From a checkpoint of a small mixture-of-experts model trained on Wikipedia.
Size: width 192, vocabulary 5865, 27.6M parameters.
Experts: 40 experts in each of 10 layers, 96 SwiGLU neurons an expert, 2 picks a token, a softmax router.
Below are experts of layer 9 (counted from 0) of a mixture-of-experts language model. Rows are named router (the router's row for the expert), gate (a neuron's input weights, with its number), up (a neuron's input weights, with its number), down (a neuron's output weights, with its number) and show model dimensions 0-191. Each number is 500 + 40 x the weight over its row's rms, rounded and kept within 0 to 999. Numbers have three digits each.
After each expert's rows: "mostly gets" lists some tokens that are sent to it at least half of the time. This comes from a sample of Wikipedia text that the model never trained on.

# expert 11
router:456443477436540476513441456495473495485502536536431489570468502468533573482551468423428535457490488520489485487469429569470562519588518466502547500539408532457505494513433537487462402534485498485523528449521532412565456509415487559507520478488499452468530562499555435424515482526539481520462490483439513506543533419457483552556477485489464497520495500486540534464516417447480508499524537485561466454495476478506580517506526516519408509466420476484498450443474549531544525497514588557509507554498465501495519527500449545515406506439470496498515482543493538510509484430464510496
gate1:548530463500480513477495500462489518557514521494559556485554411441545465474547519534541591496541517531519496470536512453491537531522474471542529518474579512471570468546506514453526532562461411462503574499467440469501493525527449519513441503463456516470524531533557495426585520500539428394462528521523583466595487539598569452481487529486463488530528528525464564468518520462466509440471557516431488446442423484461496547477494490558508563472502453512507435493424486464506534530497525569498484520463537552434522478503522515504482509495452500451525546509519430562532503474512458506
up1:515448563513533492538523506534470503494459486524502500483481502520483504499495484491469480532495487454457448554450608421531529457427525498507513492517521493569476456560458449555470545462491558528478404500493521532526508470507457514478565442511508498513452435537448479551422471521486597515523543477482446525387521503496542559489640440503484444484493495464494419536511514553508465548469444558495511559567557508524504493506544544446499529499501464478468496493541443521504526447471465473550512493509521455517482468453505563485527511540530431532426537476496535421494523604566525548
down1:486479434535519528450502407442541443528578559504562392507526473509501458508525517538501533490533498504486569502511523517492498456494526399528413522497425407497515476457573520511489559571479530593503573519541461563445491525534506526550496503495491527503491438493530518462504489478485453500533548466504423470472482468547442483528521489503483513496535505509516427535505493438471513474503483460521511444562454465513510477508535498430561471505453488440475447406478581486484530578539512511574527554494449463416518547474506550471458455464396525442509530479487493469466487472474510522
mostly gets: " ===", " ==", "|---|---|---|---|", "==See also==", "′", "|---|---|---|---|---|"

# expert 37
router:579477540442528425441504582490484464480550536564517537548440474493511446485551506503509465444528479490517435519419523512522501531541479469546574439469536535495476558480480524492515461466456539475477440459555498535494537583445500439524523595485495529473504431526524582455410503560527509505442474514529551431475402495504460517498528514532517494525507431469476502514497457524528501594442514458572513547513544483520541461425508510491518460477538534479451491490517549559496452405479512484501545488550483477450503567461514506455459576475502570501525469468513464444502494549487440480
gate0:535545412444471480453467489477453449474521452504475516502521460489505575520490557457477576541499512508553503506473471481551532477523487517442561516497503453467521498473412490517583478521474529493565492530549445466556522515509564523480452459538498445435493532405414488539505475561531522512511527518455533539501527509508509513562485503593477458519535427445477524491515429512567443471507499472470442525488429549453506514485437531466444512553488579552467503492514541451524486498532503500505603497472491476496524516416493404492465512488451429570498538456432433522523516478539520593
up0:476444495512494461497482437441622525586527474549519552450521560522528549506507516437462509562530551557465481573555512457555435480469562453426509477491576542502532538512488523507574449509524502464596514419476498515497467493516585559478517502394578572405465502465462530492567554506506477514499530487543462491493560523441457512494529536465516492498464535449504517461571506482546496525516538482518565507472504468500443506403568484485488518482462501500505457540478520472499497476524444460552483494535457450502430498500467482470517491451488534435513556493515534492497437459489466459
down0:571540491484545538556497543498499589490525495471492558519521506470501516471550470473417503473570431502494446513492521477497486532565501480497494578567518446557524504517429482446470490420528537525467529513487483539489539517501538599486516501444503486480532462554461481503523537455487425546464558533463524532495534431489511537534481490447576531483549486510452541536532472547470393501431510510485478538505459541507505461450441447527473579486496568496484495501483462462471512432509579474455532529517480555586468476500559512438503546568538571480404566495555487533537464441492562480
mostly gets: " b", "vent", " ne", " the b", " a b", " wh"

# expert 36
router:483517565511447512418471485464473500520470529549533544488481555441545451567460479532547492503526526485489519551552492462471515454524474537507552426453465508516472460466475460559461539446491472559533640561454576456555441521460479544468508504562515459499515539517574493499456545479510487473491500522519479440484513450454490536482444477515504474439548475514425491446496483548497455528457521430546486564474464440477499509488523427506488531481567492515559434438379478553478565478520517503520438511541553495535510487523528540505588524511461556527530440532474493536554491488524443559
gate0:401478533477505561485465572479477475493481521516455432494467513549463508520454487523524523565531447494436515538404566557504526528492439454557454445545494533542413574480538491494480471449471558522460514549535554532564520524558429538494499490499509513437546498509559506471424497467463501571526529485486590501517470388525557519552459418467496516513531507516481531436483444478481480484528427566478482460491441574493498496561490464531488531495524495521484515518455469390511436503452488469487494472451448472504452529517488551471495509504442544496474432472510573502550459477492468491
up0:592446475532514426490475499548471497507508461455561529494471548495476502450536505558503557521488470469519469504568450424480434539487559509486503473481508473439534454430525467448524492509549533456546466568450490516483507467456590577458489495419480484528484515471459439514527497555561457475484494472539462426455535530509446481506483468498484506430526484451523530445461569504492534499555498494446482538446570493545576503509486477512462480500488606461490470470531521446589523452556533496454447479571484513526494513568448524465441464501608458469542555539538508530462516525502565459
down0:465520526469412556477498514528453486534554471465526506516510490473522506484521507451493502547576400517495579445520537480530541494433477434459507490474505493437446425528484418511514522562543531435602521460470519521526567461477426537455463503500519475520506451543469427489516474547449483505489529566501490464542573500593485569556499509532510542469471564544500486546434512425416527531499493504483474558451548487500514456455513504446516519486508552473496508545536498516561511590564464439419557459504502459418573495527477479555506521506522512503525545559509475454464463500491488510
mostly gets: " rel", " equ", " loc", " gener", " se", " Oper"

# expert 18
router:506419461512501548553471533500464539429566526472552445467523501533510480578491581564502512517449519479515546518505528501568508428473469508495455529541528465431510428539487468484557502523512454516498465559491471492481453508548494516525458485458482490541529455504483483524504545486556467493483573527576559551531560540518494446500531491445477555541464486468521532504535489476475474496550559536442528525577444443565432635478464531487539547530421474454453489518484476494437478506500490482471447522487479530553476438546472461414475441488492474569526561495517499478573538553413460472
gate0:507461491576515471484429434504418490485387512484493421497499510526541511491487508492449476510517501477507525502465557455556549480451465526490546487546509477469519446483474489387567471466511461496439509496504494541491486516464471553513454509541526534500573468440481501517550500471381492493483528411500464498476460442515479429472497477531503489470457449500574490567503600487486524523424537445562440439465487461569440470493529568547482546504442454493494517534525534543551481441518464486534495556485544543536568500547458482453498546518461567484491534503507575489471532420535499455
up0:515497537588440497527479496493532464516558542481512507447418548412493463469503502416477600521464562527548458500481533536503501500498482550557451508449545513501479536511584519542441432545510590487505500484467403515599498527488498456497537447512489467491420588487552480503480480531569499446462495521470562501546487452522536533487491500463536496492532482513492510408553437480558423561484462598469580496518558491489533501402489489490516499504495483503457486467486544477503513499507510489474494458501515408426458507481530453480480538534527477541517469503563493506576482550485461532
down0:440552521437488494454392540563494555537489527500502536438523401509494418467428494515521532497498476479458470517591571514507554501542589531583528489525442529510465422454463569555477534541488499523473628452504556482474487450480471552518485497465457535474538498497453490473570505494466482491525488476517516491553555498474515514408516507512487445497511512577529544477486406472509473515467497503545498522457475508445476407521549505529487470535458487482529519468466475573508527556514487561506536505497470457526517521510463491597533508463496506493481548597522526493467502516470567562
mostly gets: "ed by the", "ed the", " by the", "ing the", " that the", "ed in the"

# expert 16
router:472487484442468520529502575546517511491501422573526472522482494559565593543484481471518539524557491583491553462418497477452479498526534451479545546472474537425457571511534493537555521425505591470528504524447549485532486509499480520495513473513492567514521517496469509489467443508468490549468479517425447488495490469479483477519513386479501524537521508524569455475398498561496441510482465467470506556480548484529439561472515438511487407546523555475492475504562529495561534477481538508548509492565424516532594491535565514489524545470494495449467476439466425547466450507510545541
gate0:562524502500519522531493552444482522526515460475511564469465450477484490425509507504549563554489511507584425487557485455517440432576499486488471557527540559568475500496537421476508478485531512528486551504482510596546519455562538541543509516497494525468546515464452414495500495503485536560461527448480509535541537542490602481505485498360506545547452515486545565523559575472496472513486514469518551449592486530497497486561503463561535514466465475467515432534471475480492496542523496463480493453469472494488529490560429507538457543528588451537463487480462525484459562576443477482
up0:470452458539557431474517497538484512454407491424469531550501485501422440557454481489488502506450527454484545540521470478464470515485409512441494463486495545482503433442549506525463501510474446494435503524487451517502578473549474586503463481484542517535502425486511511487503547463594468557545408463495498555506504507529457573404426536569546542470485524500393513455503497477460482494424460527543448506438547475545483515568447567536542495520515519495532558456493466474528528471422508514473491507453501504469504563559508529478480528462461482491544500567501465485523439478498531455
down0:497507496481561511578565443439513502450479535549441514572452491527492413481605535511523460465539435472520461456543484545516480511443487549475510509546528502485454502485475561461523510516542544521476465502548490429546567519521476493480492488527531460434499447485475465549474546566482539517484498384446481558504482548510426539480503491484499465416528538519547557504482525466436547479529523565486533479482483470471570499465488443483556529494484492516465561466440574573465488501496535449544479480465566468441484524455549531433552525525437526497492452483558555532492476505466613519
mostly gets: "- Location", " goals", "- Phylum", " votes", " appearances", "- Date"

# expert 4
router:472477469531495436529534473461474533453462431457436528557520469454464483478441527574504430488441477449497472455510435515458482453510528539459528498527498402523459537530461549472553515563434408523495529537466487542442548512407487493508592466473513496487445554541511514527465474458475528461497481520568492507525496599485480487576479505465437509475495540500486461563556489495502528525462508432456450485488522526534467548486516474519546521491505544512499534456504528475514465491483566520547485421540549432517484427475512583397454462541498522461422551487575497497493417520473481494
gate0:495484441562555549517545562455499525471484546474463517551515518432547556474508525510479568479431562512501560520553478442449510512504479462503464491533587517497416509512467486526475512531563523483518558503549533606478432473482441523470508422504511533500508553438499442483510516463541519461543488473500434556543534496428522522443495480481494518496426535539526547491408494482474511490511422462510435524513463503469429518456447581534483477531544495550474563534473426476522452585488535493598482477493459435446489529542514538459462551467471444534510550518518490468498497546442541545
up0:447453557568508490524484447417485512481510535484579557457482470384491546483521457486497473431462565497393467496485482488508442456534553530496491505491447461513462504561513554511529497497457482491530468537492505488517472473485463541461535425550546485538485566542575472509558501598476515477568549524464548537490487540522506445454455557477498483448502526485546494465417483508548427472517515475498490466407434504471507537498491570472542605519488532471505492555519500532565557527483560494506479526559560496578520465500572500481451541464540471477524538562478483458467537512472445480
down0:502554473441514487551506479546454512450486555514500514480520474477517456585578479521435503502543583499484579446434508517537417528521542441500485536486492552472508506498553475441505440524466545517490441565475484551467396430466533461482487523533519520510447421532479563512568471544526486485464484475537504534433532447484509522528543506552522482446524494506477465537521539529462440508422491435446553533518487454488464437510509450538484490487435517554512468505562521548529565475551595490474446528512468476595412542492443465484512526507571541464494493467514519456513566509478466550
mostly gets: " prov", " jud", " organ", " exhib", " recogn", "pro"

# expert 30
router:550540510462446501505456523540461461535510554469470510534524502462529591440577475486529556444492569455500540502473518453508565432492450497482542493486542560486514502488462447477469583486549480398484532497521520509488466525427516512565474538492453485507549427473467477571496490446510438507513485480494530568456526410506549525548481483555559533552601484510500514508464543558455491563494528501505461482563514517485404612490518534525453486533454468509520514597516530556553558461537554555501456494452487514511458545460504518501526451531515525525503522451527526498435470514503436443
gate1:557444504506483491495469546519461504527520544546538434572436505450494491599426504550563534525520430527527554450436467519459492516554485537485508510515530477417522539542460524528486427499556532464506531491464497406539453500554471494530479488530401571468471482520533474535450490483495535549493478482496531472542453508572482426529520428539496516489503454481460481492484519446508459580516520605427500450553487502534530566519599451521491539557505515521438552556486542473531547476517500488486498432456526516538504564607504489518576494457523547497512503488504542530559522489475482486
up1:420516465541555439470558432479510534451535486477529570509447531477481482530509450502513492491527447596439508538465482551460463496434546431496487615478458522519443527561463455540483472481505495484514498375527454476513554508510540508434537541531468500505503508474475452501482517471534493484510517501526470517460538531550487506517509606441549524487485557483524494448478571543539532505567480401426566506486569502483468545528480555501485554501499487490537490555482447467496500450542556517494480520523472548483520494454506573520485563516474497456514585444546429434473486595498510483
down1:510498506470479492514485480575450499558432513564554544518514558452429527561439533455462552534449535448454497454545475579536489539545476489494529534548503458438556589498445523445554554524501485492510483511494564490477488463569510456492544545485509427496510475534507466470399499530426529502481540487488542503431503497481565499560488499383530535512492414578502506440505446500484499505594529477474506501495518509566530464521506493491496510478419470484528479573583523465477550471547512467491503575427497517504462471545505531544443546515472494506564513453452535552432497452498505485
mostly gets: " / (", "Scientific classification", "- Kingdom", "- Country:", "- Phylum", " % |"

# expert 10
router:432494456532476557512512513539484575513520557442466477470478497489435526472526476496508514528472492501513437565502456473480542545494493416582471521494447487523477509454546502436447484508455471528468682534517494494520549421518435472523433477470469414526539488462494451488509481492441466480497553456521557486520545498480482483494439524507511493456448474486462554515469561463507507487525502480548521464486538547514537473488448509560469456477516461456521576534377459451432452556502535489492552518517474552459443510518530568431472544514531580428528457486490545491497501531489513457
gate0:495543511506464568572443547488509544511518500537455481451533520551602485512440506491433538492478514559496488458451465518536437459514480440588533481507510480451488485575502446541538508547481506528544495551511500565511469499470496630440515499520541498519523465499586453542546561471512535533523542467507515493478529476516521476416481445508526524507503515473445541628456512518383499528518532480490483535444465511528462497515493465491525459493503522486555513488458501495522531527530519558474359492536530456488479448474544512404564513534477554514436553478516477442478528508449524475
up0:540464527493467518544522443473515450456437495541555494548461483558557583506459451589520497477504525551418518417520519482479499532546513489500492484511436563520531509561469543503489544443502496449465490530438503446582530525502558403550449514482530547549557502556513527445463531474451485401512483540508461548504438497482479493524479529478500523472483441546539474523492482475470535445534501507480520492518520457465545526520456448464499489492522479559467491418530564501471507580485527533553514534614563489561419443529504473429473485446484506478535472533534444514437556562535476472
down0:517361520560510469549525441533514486451522502529469543550532455465451479556476486515547533506500495510575464534503456406485541517449497569511516517488484435501560481461538569486466544443549486556514456529465500561480429510504472441478469587506623525525472548486514545494509519489427559507498477481538494459519542471495484527533559480505521534496538475513583443469493465479567483496466476527464564508462518504548463524477455467430490511473505528450468504500499481487452515475518460507551545539552453445505543543504471413493427541530491517529545470516523473489409455533615457524
mostly gets: "mad", "gh", "hu", " Anton", "iang", "lad"